Weights of a small mixture-of-experts language model, trained from scratch on English Wikipedia: 12 layers, 5295 steps.
Below are experts of layer 4 (counted from 0) of a mixture-of-experts language model. Rows are named router (the router's row for the expert), gate (a neuron's input weights, with its number), up (a neuron's input weights, with its number) and show model dimensions 288-335. Each number is 500 + 50 x the weight over its row's rms, rounded and kept within 0 to 999. Numbers have three digits each.
After each expert's rows: "gets" lists some tokens that make up at least twice as much of what it gets as of all text; "comes after" lists some tokens at least twice as common just before its tokens as in all text. This comes from a sample of Wikipedia text that the model never trained on. Tokens count by the router's weight.

# expert 9
router:528456429536452525455484419512567489476425456630492454483507585431613545468457543456488492488445412444495551532474476454551469512520524434549409
gate0:568468488497509513433494565539538499443529447420483449428425480556489515564508396557514502547566417532516530533503590556488491551489578470461538
up0:545433488430494431416484460426565526433454473509470469491482367469511487562525518510543486552559544468503562505412527503492562569479535536538403
gets: " ", " (", " in", "-", "19", " /"
comes after: " |", "20", ":", " (", "19", "-"

# expert 31
router:489499477482389421501545462488426527564438572558504447476509495538476561438522579572505498439503583464494502444562366552488417441509455445531505
gate0:473512514561531497575500483521470463446492503498483503489476511383448538453432514496483551489449502505406524399559526558534538472497483479516442
up0:462502472463470494405569469528556460463486476474437541472512438547558421502510520670432513445524532553643517485394423457468508564543453480509585
gets: "-", " |\n", "|", "\n", ".\n\n", "\n\n"
comes after: "\n", " |\n", "-", "|", ".", ".\n\n"

# expert 46
router:514491537494572494610507411423539479519492496416532525496477524486471446574523446478556504464607520532442561484461398520517524400437566539519482
gate0:577553503532542514483413492499562512507498514500500468579500467430554489384462550516483545541473461585484604557514527528466470546541402638406565
up0:419567468462383526493503527508484427467526551437539545401486509544488432500543490525492526512475511495496530458548561462497453491476525461516470
gets: ".", "|", "-", ".\n\n", "==", "\n\n"
comes after: " |\n", "\n", ".\n\n", ".", "|", "\n\n"

# expert 39
router:539524526500501556481498435448488522472576472530450535487584425503520559517561464460439407565540503440495401412483463479459500541543517462463446
gate0:492573452530550549501546498530488484454520446484539493530516431514468463559520468541507491466391637516454465514525510477612597481529550578488519
up0:469564546556518514479624485532549436466504501480460570504476514531550443466667476523525500452540478537566412488549414596506511536467388454397516
gets: " the", " a", " The", "The", " his", " W"
comes after: " |", " of", " in", ";", " for", " with"

# expert 17
router:473564419500483454534495549535554512491436449458478491485521503562513459480482582511513478466468568515639533450503464457570468485537538566456520
gate0:520485439502530498485486435576521537492509479504534460518438570474542527481449460501555470604457555449466447466504577455492533533419521452536432
up0:467532464474486485516454490543504484421475485479414501501536596536545568482509436558542479552470486467475519430447615500470527467503481530524444
gets: "20", "19", "2", "–", "3", " K"
comes after: " ", "–", " \"", " on", "/", " +"

# expert 25
router:448568578471462564417529593547488504474531479486449562474427497455466505570484521547528472533536461491547452502527476527471464476377485489504488
gate0:513481561592493484443544549594582452529482399481587614519471465543467378511419444495501509545575492575464496567470459544489501436448441492528460
up0:486487475503481497563463472463458449539481519445512465425545485518472433526480471479464634535563444471407575587475481516545504514582450517434439
gets: " |", " to", " ", "-", "|", " of"
comes after: " |", "\n", " to", " |\n", ")", "\""

# expert 47
router:487513476461589485548489550469527536537536575509477527541513416542473497491455465495467529562518600514498557566541478394483516509523523502499512
gate0:500524494418490472387449539478459520505491438547449497485441518514582500465591552540509472509490427506499576476431578518483530523472501348560549
up0:505431488572480530511467413509500480471521562482583494325557464437437458512500547456459536424597490504472549599478405503510387583560412523535469
gets: " the", " a", "'s", " his", " The", "'"
comes after: " of", ".", " in", " for", " as", " with"

# expert 5
router:513541540508454507549462477496543493447488480431417494521474540544443566454536499518558496430426561467463425468451506467467437478539436561498544
gate0:481486524562563513553461437431437451530488430586463541452475482500359468438529408488526546418483504448545549528496473518420553477545533494519660
up0:489455497474446517470563504524506537541491463471605454483500489526530563530539554483475505559525433486498482417451507489516464544421555515447394
gets: " ", "19", "20", "3", "18", "2"
comes after: " ", " (", " |", " \"", "|", "–"

# expert 36
router:506600528591505480570543438478560446531542460490416530556447477535475492458517424567564429621493511495419425463517423487483465427507511458439507
gate0:434503452492450487494495541526414499600474468482447521458423487538593455451467559518493504581526494489508512570511442455541472492520473432490527
up0:481512450526525490516465541513504502565522463461431484412495470477545448510598537542491466527527402466474569440566534490522453577574497484489513
gets: " the", " ", " a", "1", " The", " first"
comes after: " the", " in", " of", " at", " on", "|"

# expert 2
router:491627477543482464498495497557656533520431476441516533405543544410499451459551408527560455517523460429441513436455559489527476560467426389509480
gate0:521544495443517503491428455511537515524462504540568467486391572455440475551549536452523457501509527480480454509449515510453405409468501509453533
up0:482474564514508474441499476481378497444495541507466414543481500516504479477554631480452471593459494419487515462459539440421466510497511469508503
gets: ")", " \"", "\"", "3", "2", "4"
comes after: " ", " was", " is", " were", " are", " had"

# expert 32
router:516406501458557556529550434537465510420467564550467483526502513525496508448506526620588579481452545427446520504522401412578428488488516456412430
gate0:408508565569524489453472533483484484541537490547461433561493494441522501590476457505469572524596530486561425462567458400474516466579528456508444
up0:502438530519496541465509500438534529486507554572485455583496575451495582505519500563461498502535448446506469488514471435400531503535458396480521
gets: " ", ",", "19", "-", "–", "20"
comes after: " ", " in", "1", " (", "2", "3"

# expert 15
router:487540549518451488546454571506629464490433452504476459555456538534486530417512556533565475435468562485521511448443516435490405537457568387521500
gate0:522451449560550450558528589524508497509447455455415510474433511484475521470460501472574482585498456567571362433480527439478505561495493469358524
up0:496530466437479511505507469487474558454465532424493498441624534507509483518520450517510465425517447509506548488438442513473452528440424552554514
gets: " ", "1", "0", "2", "10", "5"
comes after: " ", " |", " a", "'s", " –", " October"